{
  "d_model": 128,
  "n_experts": 8,
  "normalize_top_k": false,
  "n_kv_head": 1,
  "rope_fraction": 1.0,
  "init": "normal",
  "init_std_qkv": 0.0366,
  "optimizer": "muon_variant",
  "lr": 0.0119,
  "warmup_steps": 50,
  "decay_fraction": 0.401,
  "seq_len": 1024,
  "doc_mask": true
}
Below are experts of layer 5 (counted from 0) of a mixture-of-experts language model. Rows are named router (the router's row for the expert), gate (a neuron's input weights, with its number), up (a neuron's input weights, with its number) and show model dimensions 0-127. Each number is 500 + 50 x the weight over its row's rms, rounded and kept within 0 to 999. Numbers have three digits each.
After each expert's rows: a language model's description of what the expert responds to. This comes from a sample of Wikipedia text that the model never trained on.

# expert 0
router:511429515518503482510479602429442471562533505611469469430501426491576435553513587475528516526554529593546415512466494428434477425442570539542496475526422452600531486429573369496492481497515489380467434432518514497408502535461483562472531560437450460531546529507433536450493503524436407557468552508541503475534440482561490522448541452547483621502508468467531570577446480498488507505547
gate0:558476538512467517567450521447456526477568334469512553599530518496520526577506425478533598492445568562511525463469523482443461527503526556495417481451471589469453431443498512505410431445537567482534545562531506502537477483516510459561533482470439464527515495475501555404539568543483492564560390585465420527476374528504505444476548482512556484608502421478501446549447465500520467620487
up0:416533420460651506517549490593520506461472504531506468541526502539416573449482526443494581461479394501473419576459587484434509502487490517434502456511536449603602544527486456548491500569400571392525469535436466435557453515480490487510567493442459545566554526465532559493469482501464492476548548473500549550469512543483569456514516536618374526490424497527484451521450566517473576526524
gate1:502487552512501505429614492543449514489459625573553574475502513486559457550431519506526500502515505498536469482502540521539432475559516524568488468400456490409539443430461474461473548441436536528429388537538583475477606491557534464426511552537415481533489507457355478448470458556539503519509522466506496432509444454437598563446489558591520552552489442509488457410540495578469520448414
up1:570508494449508536557483563587512530531433512460596547466507437475468542507516560500459435410497468556514535481514547592471574618446560568601487497500523544458431494539516558502525523445502559558448576573536473508477460509479572503526498517567517466497448597541493524511412569538401450469395472449551525456508475469471457547527397526558520541504498352490439483426506419426440535512460
gate2:503504460518409517476528588517565475422577494523548434499523541382578459511570479470500408547429464572547525566579480564512543451550517569568475480499560483513553536457430493523548493529411445431440579491522579508437523446451518485553438485549449466567568565535468557422589443517568411484504437520521451480484529541372588533523493470525488533443461500480477543513574403467492488470473
up2:499462510534377496561364494541615471512565500477539483517507465525522522563537395428541495523557476493508412489539473573590556486537431483465472504510476409560457399479527468515609443537498480490435476506627570527454520458483487532582565536406505527505527554509508427485492452504570492455423527598546536457497562527429518518548571410551483559482438496548453477513450485430499477495451
gate3:379473459458486411416452627466495499565430525502469420433520413586529487506554573563518557519486520479530486518491568518492460477437502537451596465492429412528509491481447505472462523381510452492490475535451525620526507422434500389458468485512484402540498485520506488394486524501469479489501480641435484403435470397497524534533513508483481503469538475549499519582493504510447476419513
up3:482551536472421629487451460506530556420511462507550598560487562467547438440468464432506468528480464510514489550517361425421567471575465492511489467529521400516502567459482507476569469513473442497480509537397604527508516460518596469521497489458525546514502499443532475482513467380544469488530523470540512415532443408611448557538492486515472505633582404459486502462512444532568503537480
gate4:556521553484480496505465489498539479442487375379483449559530459458547484573553461502459382515468522542545488525539625525539461455534468541553564439536545462501420428480539444584587566512452467524443598406507478567557560482476530503500527519470423526484553475522365517506451502544490446484520552425565487516579477589544393477477550543486495480489519462499419491510530440506464563410519
up4:495540453500552527516546557434567501511543513521496474453490541525449525517541511460517513534438429450391429537470451466499551482499511432525550556534536492466547411511505491478486524460545488515618518523516496396470501396525522481526375496557587491521551484498599514499562595434601575521461506478566455583419484465559529628443447542498436466535507529614559533515458527481516556570384
gate5:532530448505440589441418442590445492486479565496584481496443532498461507488499545531538562475518571604491393417494550417541474496545522499473612517396528478523510524460594536483496449506495514417546516531539572559534520535562452465519484482557542558482536495455448473455584486553491487456440504517492529487498541462542558519546519350454566546453421657538555476546555435479460536455494
up5:442504490423458453481509515581523565508519525370629433488579486519513633540545550427483488529479517489505533499504547484560474537604478500448449515503481450494520472555443456421491488468552590560533511482529559487519506585590519524410508434496493419476515485472514533561484553543523591431464589463491418531554433486511445441517491459517555536556530476463596522532387523596549510552426
gate6:504460595468571488499467519469446487508520474498514481456497477506507398431409492494498559520479484461512518503451524429524509556520454549578494478485488443481515416426523464484513589436483573449521488536573464482526527470502621431470430495608471401510558612502472495485568511458398535592360517555490543448445439547553462454565568512497571531528472488476532633555453461434533489577530
up6:533463503473481543518546488446488500465471564493402510516517461520548536478586523514512409451584492481483484486476582548480361427419583460452522570594513551501539532469432519574596480494418504484500508463486493500444572565573514599561500419394499498450492478505476524530454508532552469516444473440506500445509513397460627493446550561390502410503482496546474478501566590491411469514553
gate7:465535563564523485530459643504433350517613529554486493446402445562484443469551459471447541598490570574527407459422507475472517473515508410516463550486465405493510551489531484495522411423495386540484458453495571468534508526467462533504522524614447492442496426542537509508533438517457606536573423469444457464462494540509519505516445460478503595515489520451509519545514514479512480462440
up7:522472542605555519519498517423600514530480460448467475450481533491416429456569480530403498592504490512524548521417446462519501466492532398538532532384474496484478486471549554563500462465528515495482467474474456487489447451514609481518465486431529543672441548458523420434537475486476490519538510537511572543426520572555467519414496369538474460462441496623500526422441535504566451522495
What it handles: Mid-word English fragments

# expert 5
router:577494629508494488503367518458554502510561489545486524479567453450546445498461504532529497512486435470536499542494513435549534468608511434499486436578572577491459506539541620436506507505443501553499421509502585453508503490478555439389519392586477459502463533453477467529488527474563572580514539481471453505534397531441469458474487533545522494591411521445527460480546535478500355411492
gate2:561489519461455580536571467560555480491459525490551559491487449545476494530530494488464617504470575491496435453387586570494477453459516531488488559548502519393540566562562433506421571443422488576479474542420477453461467508552605443489495441555579441522566438440514486494405384490440560567504505456460464562534459550528474500554501494505488447582508411411567529492562499540530490444492
up2:414535492517490452613533456531427517518468441535524527512434541468492550542516544572496506422496468504478443412507499457572405493508530530497599476468479478419497372514447440414554453454502568419479593520412545531518553443580520460481521521426487436415554455534499506517505449499414567516445497537499426544512494436576508511501588611516444438481479485531538430496442573506604491460452
gate3:484574519421460525603567589547477536493545528518584554552532532464609505538489431455520514531476481470526513478469507461497479401615399437518536525571550515463588499440517648405514547493487490455521508493535491511486593400471570459478537509514451557548416549514545509475477483461457492446415470448542491481462473472545476539584594422412551575521466551444455537474492508535513519425504
up3:532602545514504533444513510497544519598581454438429491468525490439443472563527500495551454440493470550573503459509473367523498489507433495476570520458463465440385489449471473416402487552435542515423500554511553539480496470401446455519426428507464547498508628599486591462492486576505485557517452466515457460522517546581593464488510462515614442579494565530487509503485506525604503522502
gate4:508523468521413496446456553413603402528530547497415485469603537493514567517473475500498551543510567550581481506496506507505533458498468484556498534501442507487499469547572413476373533460447520530524444486492532524515492529473454512523573474492567568559555530509483397536387440501489615512448436583575563437442471561472509529507459466597472529528515454479332474575526539501538429496535
up4:416482464468558523364454473504401452515457544585410517504509470501522517510479498524385456478567496498457457477540553530505534560488433505459427526468487464393557595591506508416550537430447583498551478497482483532547556422495445547521560583547471459435527504526525463465482520458575477452596524488558501479509433488564435467523402476353552411496493465439462474480502441463461478544506
gate5:515461527462428499496411484510566517504446459481443505476473426500491450479576534520572475592447527469444489546529473383546506461547457470511580476504596469561427446449512570534492410500439525527436480530458565491592517487498621415532498454552409403437534483551451486420482476549528553529472415501519484448475482440569511494535448507592529583522528513618537496503574466577605529481497
up5:462510400500434508584407475528569445601531517486527494513563448547539530454566531485520528414450525460464515509506503519575475522496532478491500382433524460464539474554455477526569513510534478509500544514485454546510492532502480561430540522514593536479497515465524441523382468514534542406574577518500361484476345489526556606594602471439481514454437483535581583535566458498496479521513
gate6:555421505537399534458498552498476391509582569457572540523497523498520539510528497549513486499396533618539573539454454522457531488460553451438538441436493520507523407507560590575398536423479546465419435520551558471486562430522544488440498503521538524473550455462548465417621455468574578514495453502533505502449540424486474460569584480499485453467455500526411412455565459511482522487446
up6:574548557457607529504535443481455461480469482547446497557461542532627496555539606505399510472545465519536565530490557517498501497434563453452542595528480498479454604546473470576467517548515433550550520477550481512562562459531524509583500465559416563567468459569510461505457518547470553594562511525480564605476563497440479422455469465572494445526420503406525548526414513461586449490476
gate7:510443474530428556436464491542507559493512476519492548465472504436478501475491461427570518429504517463442525503521561401619427481495510628529483548508609593487593517580515379479535488463487483479501569474578600506575497498493618503495500550534486554468440477554464440543535486510525549577454584533454525546445555508424464576471464531560529503577441532484488562542422541419456493427490
up7:480413489437495390600497558555424457513473413467523461501390506530464505431487562453503489488482399513469462571459451599388506517518535458450485499453499550597463533474480536548520594506500450487573517570556468422500540445509421507519542521471448474501592528532443507504549509483481505523559580422495487518449547515525469457557465596455453507424539521422543411545419516504445471457383
gate8:642552507650498481555451494473551466432556478490495488471498458503486485476564579478494508465454479556505555519530657469409447472487499458461535572573530472536420566539522584476546540513563479588486527519442512432448541576478414433402535401524501554508487475475539515382516475469534499548541459563531497503553481539510472433468480534535442507587500515533520516566483417565448499422502
up8:535558425521541514564480499512476546468538570528453482501566455460524458421497546476550631531430543472507555482523561555494535513438481451522515384413448579477518484577482606451475430626478513560454524584468522605438501550505544479501507432457582493469462463508471543533578478506560533509400578484594531479463427593461468590401505532488518530509514495496433436529461517457442488537486
gate9:515461523527538487502520452360579512457486429572545582429482448506502524576570538563523511522516503480527463458398641472512407515456543490537487474528563562542476556502605580479588537492450468504549514520432539571530536532523493462500496452514502444489356516503593543448534536527452501463615461609457516511466516468441487560478529554575473452562433530551476440506565496545538468477473
up9:578559565545486530507495541604517464482511534529477537517609557481565536518432465597461491512516533551431566480482487521516571497467500493492527592525507396548510476435518417500560458515457499500454530516617405444511471608560469489496610566497447460504552391460543482548415345424453483393517476452473430545499506522526489497506491507461460537441571496589454567526478494523475489520478
What it handles: Sports and prepositions

# expert 6
router:457445512485585487463551456498539489448471418543526483556465525501478492420457542530471489546527474549456528547496467432489467455533430454441480492420467480560395432528392576469496579491582573459547612475422550589479469522523543574465520544402425550435419472569541490524560499460442509449516476536576527480562555457502550508508463425524505428555460467543443436548490535360573490518520
gate2:612496462420545409535443448469382519470456545552466519475452538497575462509477507404489416487477500549468542650426472498524545485465563546526595512407509509535495494571479427475445533511472495504578495492534480553527528533553539456459471494402536577475483536552483466430514539490523533510547476527562513464504438507480509426480552467452575563556521394434459462432470364419442506492440
up2:448472559528476562543566599523505500401465534453480450508517534488399497520452499525434450479548485430423513383469446500532519502520476516557486487506547492511517470514458503548501536465638411483519528440491512527552442484490523540560524540565564400491518563492444502532488479544487478494518481622413455457485572349472648576490479469537437548488513536533470525442525567605521492577443
gate3:540452537461409484465470479448531511497468538477410487371528469567451447473536530441552491532548510425471430541525478422534463530494428471543487478395491547446534476545455475547502548510516507517411432487578441504502460499435540496442525488492437468486538531599513548568458534488653555491517504419411507509500510508525396488503412460484586477433479554424452438612536476465433479449394
up3:490455450560521498545487523465507563478481577611477477535488472474469382498487497565486497371451536512475539570611501514449470495540504565519567511512518511505474493469544461539566519409499405468558488531529418494385503598506531431520427505495450392563430533559511382544515420558581538497555437455531467480486471480485474566497410552523533560523436524559487458552518432554528462506399
gate4:559444524543582449462548388517526485527507465529556442472482393557407521498478513423498494570463558542448441591512492493503458457546437490493626511460544410479491509446454482439449515554453426418458537414498551461525512541492515484467484496417458479427471446546492400438480466458452391487459453470508492497524502506520532453503455445452638442482506636459463486508457445557533572548523
up4:555519505535518457479406530479517525565504480529420523413468501424612493619530483533463486500515430451562506560481551526428540539476535534588480524450517639449511522579558499594448491466386557513567458542418582494509511411507465536444529537502627547507501548519473487531594539491491505547473593530513558466452486511453418451477517581546441550531445501419544465533494535540488490424511
gate5:520371561540622528510537515541546442503529513499473480446489454582519492543564579456482458466487549542479500497483493513471462520593468497490526513457393536480447483480468545487509484469474432474544555424471507549442518532422446546503484593459501581442495510412484517427499393532567457563622427589559495428507461531392533489468547510569439488457521494469567459465427484462426417577579
up5:549508441528557485595527436468497480539553455510535436510500432567534530494503511587515408530537611507525532552434462505417473513484444546501481589498456516495444400499505544597430428498350487495542428470453436380413519510456551487484517491404545530465506534589436551477516542580484537567487477479572494423490509498508517442443448468427480551506530585495570445478562471449469430472474
gate6:449510466559469443566524504583517393502441447484522536430505470500492615503448487433441498521532478582488486506527487533412446562448442531446546542431471500488506468465508472563604509545526425536533494566414536532553531537530456398514512531395369519467425471515482537449478473584526608491515427498479518409476522544475503545607492549577506543471507560517444492462539628539492545452553
up6:533502540480425504475531569459455565433511397487481609518514470461569488590525462529546503444560553487512510502473493419605524535559547673435453494555518504521409504532533466536488568454421483535507576439531564463468491574473465466495553450488551414581464504491527545463464429495528435483509423498559514526531614546537445515477474547466537502517536483467582480603455396474490481567444
gate7:412470509514526501487491578544429464384537464558543568516477479547608522477556513436442511502525475506547452566482555471476488573591414517552504404504460488543432393545459491547501520465549412488566482555460527457443522481466576506498592465435464596436527436544585471471441522479502511578521452511566561520454544562484453510499439504485536531426415624610497475483474442499451518537544
up7:512576481433487475470537431514508569576429497500480465501473611475501502504539365475512523472558561456519460468450480516459476422573513506486522422446566527489498493345566434515528549501516435494483471469495545543467482491514504467529547472398527508505570524494507512530547432504487361544465466580537439356473515534570442524491575544491490497571505481382599498430541472510487565520600
gate8:482486491498463504512469465509540487431553562510506559460546486450418548520563498399507492531507582515509403536537475527503520404554440537530455448558544482606480460515495572449403519457455460388540491497506479522420562535401572457490523553571454534463510538585370605483534517510598473472499428490385452588499489487481430527545450457529581503522447477435499474525532498592552561534524
up8:514476480454452564381572481555541550543441439579477438518442508504465424548448424369499516532574506485510500530503455430535454462542406578504483499430492557470496514532464489595539502473483451476466448437471441500569398519489474370566510500585603471510610434477428484458479558558534537490486508541484573496587456533450537515534571518435479543540530536501502453565534470534500553588478
gate9:657493593633429438460504417492505561518457453450494492577511509550457473472511521551485493460496524617469490554476525494520527473448511522462587527485494541462484479505503446568492525507525437480502541488551562470600503444570601433456548560467477498540540419477556396501470416557449562534527450458554455385516543541493428420523510519409485489561530482492518472470540500495556400419470
up9:540561520552536578463443588515466469529487492555531566476464526592491514510539555591484486417590529554481482485490503608482482422482418481485424475616449542574432457592446509531451490491455444484448397507455539469544576496569444497527617487491501519516593425533471573454439502492444522442535459515467485478543443567510513535502486495560464495470445512381579443481467586495453473445577
What it handles: Line breaks and structure

# expert 4
router:395555434529429520446528478427535609490447450552528518509445575498527532623436474534466572477539584497495587497438507428539520546528506510568516492527582507488564491487403585510500487527508446518530510514551561464568469448411530474475478476617462496566505486475563576462486437415512547402513520467464561510450551504527494402500434487564565532493578466579420473493444572526484491448427
gate2:430589523541536502476477557542461577409462438514500522489481444458473459551466501528448564481508492385457524478420542445496478562570423439542496444534531528471527444438577520500507535464493431416466478540493585455550486593465488520400441462435483534454573426492508457422446500628501535536430577441588537478486513508471452539520452393533503475485474437519435578379521432497462497462471
up2:474466471542526514541513604492460594410541456454499542500579448453491481520603498434517555532487505440407446511445478471465523482491365604605491577494521455414538482560527568452482472455522505429379511541436535533444584487540484458467516499416519556504431517477511448575535530466574446466520464482464510414508443471474501452453516545499435443456579447522421513416506469525434563553459
gate3:507554399457493490463449423527456534482542581596487546510480500485405470499484497575522530581488487475491502561429562472436506574497473450528556506490569470484605485562447557552557554458448572602464558450393468498515530470512518575500585533475463515576552476522471467469597468419578494521466502537475462509376571517475371510502431564555516510439435538459552529437452513560467477534549
up3:426420489521483473528452462464590457475541463529513462469493551591482471518441505397457509407484524608539533521542465434446462509529428556499538487442480522454527532480537404440535581387449487532404493485528502477474465520552526478490523569492501485592478428497527510587453567549533530560463515445496513475512499561481369472467522393597557501525416480373579462443524422482508521418492
gate4:423398495499499492468463459489483454518400485493358508525488594486426473475449402521487491603536512511398632510353590472466552455436459510502424578426499541436461506579501519502514568448489541556529502495594442503560539433471479575580482512525525492507496453560503505449414500466525504491476520514523490422456532486466395515444542529532546531479517480574484535479435527500412480490489
up4:530513495577441507512427517526458501448460544642504456478479594365541473574461548471520499513536520454535448553398501563537494426452507566521477474484501410558503485511524534484449544463491482526490423508473412534556516435489496543472497519390549419526546522411461508464446443580467488491502404539582496574540528443550569490437538516483539547544413464463452508450559514518398632493530
gate5:517515527525407493435501448514445563454563485499474465484494457474529538531409485618569555585534487548531456540521485524582554478512444552490562447531516563466511558455591561564518498540428443496514543522504567393474519434472449483500487524484529535493490497526501457417529348376494466516496408455477515461534601509544500515436526491470495536510422477604554566521515627506483380545517
up5:599537555479462560436554561451480492433588423542545579546509550507515551493409523543489522508432468528559482389528480607610499445510499495472489538503567568442523553574617542544534470548524492484610557547482579555509502507488519513515503568545471568553463462603525444466413449416590506543539514600477510521533452489493558487496471455417541469545514565510503523523481575533543474569498
gate6:534505458521475560493432449504584412491382533420472414443417520489494509550416484486508441496460541432491487378436580489596546503514380535482520453581494510491577497510518490492513497443509452469575526442465500565504390503426551409551465500499496562482461459517645461536489430472518500456499386438466492518467572475536457433577482529465457448448502510536524486475571552496541470544460
up6:464509473549470404470431492446515570504491468564512473385487559468467550482526546491529494492451483549401436471501527532471426577446483467494420529436481561492464602523547443429544586501467521509533473485405365439509472551494545485409429525582540574461509476563548609536557556509465560566521512498470475501477480503530450439507465528469584447478398484523441508513465381587474556454468
gate7:541560470564522478463444568387546497442440443501551490550518417510479545460396488501560519550548532558496514482453530477532460475532392524527459497531606502543556509498413533526486410554513430509480442501548464566521452516511449510515522477534414463556491437503461473466471561515492468413431427459472551517522578552482466476492482517438448463473552621578583562520510572494659447587445
up7:392516485610536592566517541484473463533576466570482543469487486431462476517470459529488424475557611502412429459473554569523447561490480419456411461514510473458486517472499460515527488560479425587381505518410424515541515456509503552483613455493468568466512462476451460440468552484437484515474636511483492533530526496567555475396445444414513429423484528530484491453504574475557507500481
gate8:479457414486508538489506475390526459502536514511496366499469515527391493484440481550607550478510539594585512515428563539561480459542455579559505446517482554492628518438483571431523520492496515536422485532479480466546582525436486471521471486514492516463492521513502467397489505560419506392514524460557457477495492493526487410530479421467533549535391476600434469384582546487460545428492
up8:451498528538474552464533482560501501634485543532512558589473455518569375537536462501589537477520500555497522525525439423520497490508443410450491503492472467344606446427546479464465591421473471439512445513416441451451470590483457523458473596506523461515464483547515521482478437491494405459468504525473531512483428494588410541458493451375466558556455469490486533482480513413518560514512
gate9:461518476419497574535520410531571411511581531466442540505544403535436538593441469444474560485525547506500532543576493457483495499482397471480485489579549450490415536479538507547506408584459485566473572599417534409510550481504450419411493487529492502417458517483525501466477457546426437547521508476523443483474615482516552390542455543443485531501450524497435530419515494535599526481574
up9:348450518498459453448498541447546449493471375501504515488496430531480542508496478526532496481465463538467534506444534504458425436439522514493611489435498492512508504561485588411417505442443461509507570505550452414574496564496477526510439383567484345435468498444496494448566443442436567501472531439534516439399452525478428438564484509510451506438485481478484550418588503556496513461518
What it handles: Word-initial consonants

# expert 3
router:488390554473491480444528518519466461391498558448479501507598506545455530433553443444506487579595543466537430446540510590537449560454401543468547465487555457415506573500516436529544417529487505573503417593533485491533539531507471520603522505469431556560512508373504424469456494515489522459506385539505477447504575528468480554565519429453434555465481531428499541407507515551530475535558
gate2:541558490520464438474472569555444495424459475471519496466531534569503455575465483450623509523481555544469496466450481513481448463518530570480485535495475421436544529433511527510433492486363561393438508603483472436466574451389494428494605501445522551472541440484550550539592489565538572522450497526501423552515512495498625454531502410504520533481547472649457521435485511486484503525468
up2:496595522497523523489576484543499444388482572522509560494522475466534608570513434483467382415553476478547629482465515514500472512499477569554581510462489537433458416491435529522399415448523521454526636491572415444539551487513556502403509440533467504557546426438526536496447466495430519473494438480511492444531532511539462520557394558554455478538440497473410457558528516469503479488468
gate3:436521523453501415573519489533560421426461549461477533520586436544568442601560482452578512499412529455460460517581551542496434451595474536530501479426537399413546499497446465550506507390475487548538457532469457465499493601459559549495406488502528523530471585522519592492430496503467527509496572449464504431510462525582458557394522526548486495473475413546481523548556472446500510517386
up3:565401485487483485472537514543497530590544526450498547422516557515497512463435502482583449503440522490571524537508465528432441531417490433479553474493525445479521428554501539555552552465458543401446433547582520515458533486421543570406556595511479606467576512525562559482490432468507495402552516504592524574526582494485458531446400497549626392485462486462459421559488512478505482473487
gate4:502456558462436493491518612472496571387544558408497388464473465446511570450519475410531506464498458519519550519516598470622457547445554461548510518453488519648520568565493568577531516494506530574494464607534416482519576465525543546520494493499445541486503499487533500516436445429553438461510523473422471475496483572518524573500484507464460516466592532502467532586514570494524484370473
up4:487475344396477445482509405523437462580601486532552526514647549509538463470474497449545523527543527483541525496531463515463513472537459571527465510472527466484534501458552440521526543516466507523472496463422477455482465381441544482534445505467502434552523603570482622460523539477506569478429501539529407481591535584470393447503536562503456460535485437515453480520514412524556525593519
gate5:435494422443533481501420478448471462483482481538524418483517494579468474500485489476551480568481423463441421529502530454529535475479466501469474463472409487479507470500455482526518425445519594448395507527492444558435580594448465572562570367463517524472509490537495451637519583475438565446487517504519590483437471571546567562507536535552384472439466527513438514461534553524502496360472
up5:466443513584511535529507503493554566498495523447480475542456453496482459469434586504497436531525442449442525449489559433477468452516483616548456463541480496533524574411647493462455522569471469535491465441600520538383548553452459466571544561485451382460541500500460399506490559487567406506490528505429519471497475604532557550540439507493475448595486478471573534494425524435493465503396
gate6:464472530472504367447459465550458511385496487438579456493489611564480522566488523423547463551417486559484507559540443475536534527514436634599520463563469498503574498418489539446411512467405497502485481539509481547424561471449520483598529496500489595557461424504435446561534468498539417510408498499501449472531541474553464560459549499395565509541498495486453473566517438477429508499482
up6:538472465549493547525551474511550497582494434461528421449499435419502511548463566547560583526519492449463487515572374447500425464461557498549474443526500496565505529545487540470495432464463410393423476562588529501446423475497506532497468560540512461547474473534631498509499480502507515545451398479445512514395506483423534561476505392486545497464575477549512531477431609572437395526555
gate7:541469553504401445507439471570471460563468511541505547419472482500522526529463539501558548555480529482557464536408512529579447564384519525522479476489514434543430425586517567528455487532539455450479472529599487401464491510596528487557521509563560561500438580441408476440469404433519471507493392578515482569462539503407497631537435479465458536470418470510492509544471524553528499572523
up7:552536484434521589573563583437505514522472562471406571486440575528484405529503509485453546454447478533528437511481490464552486506603533497518521460519545402467473517506514495468464516505491491533585514565490473389578484566459502473533460485419522509453443476581578535535489510562575591554470428519537497536482540570602408488403421493522531529408468490364528459416431501467512515453478
gate8:406526492447435599516470511458425502455489494475466540479499438462553588569493537460499432479604531552518534423464533527414474517600453480501386436501490484467592509544528473545532563513546534651417431490527480447551493522461450565478534467476459514532468475544411471443547462566517507403471487460517485520461541498529544434450412504550408437441557468479516500452488588477507423473404
up8:433493539387434507482443550506467464517560589507488533447625562535550501500541556523500615413538486520525537490558504453492487573606475483516459491442430480496562470466440534501436472511576485566448410514573528596455442478401478527512574469509502577530475432521469524536521452500400463390506477422450466471502525412468531562436468545539472434469532537455553462538476482493562423421517
gate9:500510549563491450459481430516521524367446559484512520552458424540522515593474420479458512446599514510448457480543578539429445509551467510495493448469568552489326471515495548513481560551425535509492582519572498529505503406473493486486509541507535484550523515444581499492561491577556531455445540570367511554466597536556615592491452550522464515538464509403511474474549498485466482457477
up9:493536469526469513470536478439515576486564571378546473405459372467526543540445487533484524597510484441583502431507548485551398396431381417501529478483485543507416476456548474430511483542535454528500458465388486510496498508555464553521479463535500456503516492468457494515450511416411487535502617589495488502491380426498548475454473512541573537481498492451510519540486420482609556521503
What it handles: European name fragments

# expert 1
router:548517498541560460470521463636488557539481546419495424427427488477477428505461529410422433439434543541488480487516491550447503466463567490497438477473421429467502571561453556541496547454511546459485555524517555630514522516586524537533446546546567452516572524650418529479528533505488471507461500470455436532464438548485582495470447570470592455473563474505516496447567432501495584587500
gate2:499481496541550510498463430481483550531449540503529357472508552570459463533504486482553515439470430434482493515453492435494511516461584511488469502528523450567438572571422430526557570442570494448542547459448486631582550463557621487473456539455433538494538447508513483500420533482495397480438471460466475570436457569521553522519454593529546519433565455523433537446575455417518417511572
up2:494556477570541499429456446473510467453512484504564493532473560507577405526431410402556398525466524489474496533530510508458505529541474447549560469425428498532457478496528575503444539511589502507459487441461416523516633510552376470553499505498519366490426468483570474379494511516423542511428567468552445532489438482557569503565518525463412557456509431537469516513489546509596533514443
gate3:546449516544549513497490501514500526475586481458543462418508441559556492504488507474541542410470607523514482505430567461569520531514467596503547455564473504507474512594537488541440482556568370464490410460465557450489458503508419536468466529541587503510535554471478477505421523559513538466402474518470506529508573482445545501558470552572437494414483580419430501398624518458637487551465
up3:552437447458484478459486508465575435487516487486559532454508423477526362554458471447473394444496425602496603545497450460460588491524587512482405436478527502546533578473509569475480521501455529435484541491568463462557479521550456492456538493472475491484442517476572399517535446440569445581509522411521501577487453586464516490455615577531628467498554470444483537487467470476470427492513
gate4:487486499538502506464524568539470514463456537552456611455541578534522533527463460437526502502455541488547521447469671471446431522584539470573491518573477469536454561467560480503514459478434417487576513406572488575599595513517529458480446547506442472605544488511434452464494462457479455461517485547572428483491526412542540457462482471508538432586456541470586446401500410504508525576539
up4:484490449621580451557464443381440547499517615546540482502410535508493535461497508513516458551490510466528482547604432516473586407413564479538514425496383476515454507462526450424460480529535493545517486396499500431415597514494492438437405480532602556502451503464450431472567526584507505462540525516478502543440505510465501529532499515494438514548544455516511486562473521550640459508507
gate5:504482549411529516532509519454513381502459447562513510444417498590467454511490609444478503445528511475393542519536513491430510393442521493533566486523459370498520550462410534438411491554473396487532506477485544522546607395584497597403546470534426524554483539514509481444519456477530498476584412525449552543523468454522533494475465539510539463531567523559452515516443438499505518515590
up5:441541475629485587511508539497368581474489506490554541564555489444473552497485500428483443586481484468489429508426506442470533488438489541549512535427523412552525481434544525584542549452507541599492586512454478527502553442459550503459456424417529525490542546594476493528446562509562447412461418402537514434500463466483509519589472594468504543473519539530587555498488530562439516549430
gate6:523440558520435445415512463604452416550460439469538422504542498499600469524496411480438410501445560490462520438526566515468520495482479528448478503564374477428594539542520446483433516475471428563399479479530583517582579507509493449601406491502484542505422509539463504509485523475534418442486398436538468546478510503470501463461472530474490555506434512486430422387501417465521531521491
up6:540445494588618484570496531481492527572525514470542539477584573588512551592487489562570551478486567433549521506451465501481467556456590484477563515520492561545427438448568572395587513499527507448542477527538468507495591494528468608512603523500477504438524552543531387445515476422461548529513536508510545502402540476552558436425573471455465489489539480534494394534523482489471396512462
gate7:437502539467523550420504431519489557535428510456561498508457473599472471545479499454540572449486585537442496512488453551506484452459439432511463348476504480530432488527420531523592539472441519524497430415579467469494465526566520427454404420513441495474418493501540396481544466492452429433450430486470459497483515500445538470566441605460489509499542520478441524605495403599511562436490
up7:577480639581542460529530529548433441558527482449553474600545495520434516428510476437486501474541501472491514470499497512498530483426540444497526528520460482492464539541465539462522452494540451456526531585527606406449499505573465632505429492395540483503612476596513495474602532435553512474509448418549512480461533471479525588499544509463539499583497563392573523482418451580545528544461
gate8:436468530414522500558430385473470514516489553493459630567542598479415514467591523607468473501515508558426477596570538473478387506570523479518492521510535562480496484533459472486464490482489504494483566506418566560604546543585487506498538457546442523485518512535433561462468555404502549535495451562508501488525552582460492613433523519542506518571488494532436529612493488596478491463433
up8:558537472541589448519514494538524553495524492410464537556535551465441446576533443637495580628461496520442511554603578437439467555553514495480502401566469586546429553544454516472515550487456472540493512540491522467495507518497400532531611482597526542516504538601502426513557491411474436582520548491462532483547463493445542445453513491469490500446469488490406507480525414527487401482480
gate9:485508444519633560428459574576542597419527527487498564530511508547469450503474537498539499512425444504419394551433586473553507486517537455552558472492499575452552579554487578524509558454463480475518509552520518486508464443533545554429424520493501529467412395568401505456463453561568493514470577459462473480390537549530495480510465528382585440547506551545552530433451526521519499477560
up9:521464544467511484595409573532567453424499506465578576507413523536477537524471591507477535505585460470473461384458466509540666470573470562522544525519444515461485581456561488535437493526546468477462497519599376462448497484482428507477420527554530537533478487506481497514537488504495592549486562470457566604472441503480493500489364551558487477521487526454477529575513566431540536565511
What it handles: Non-European names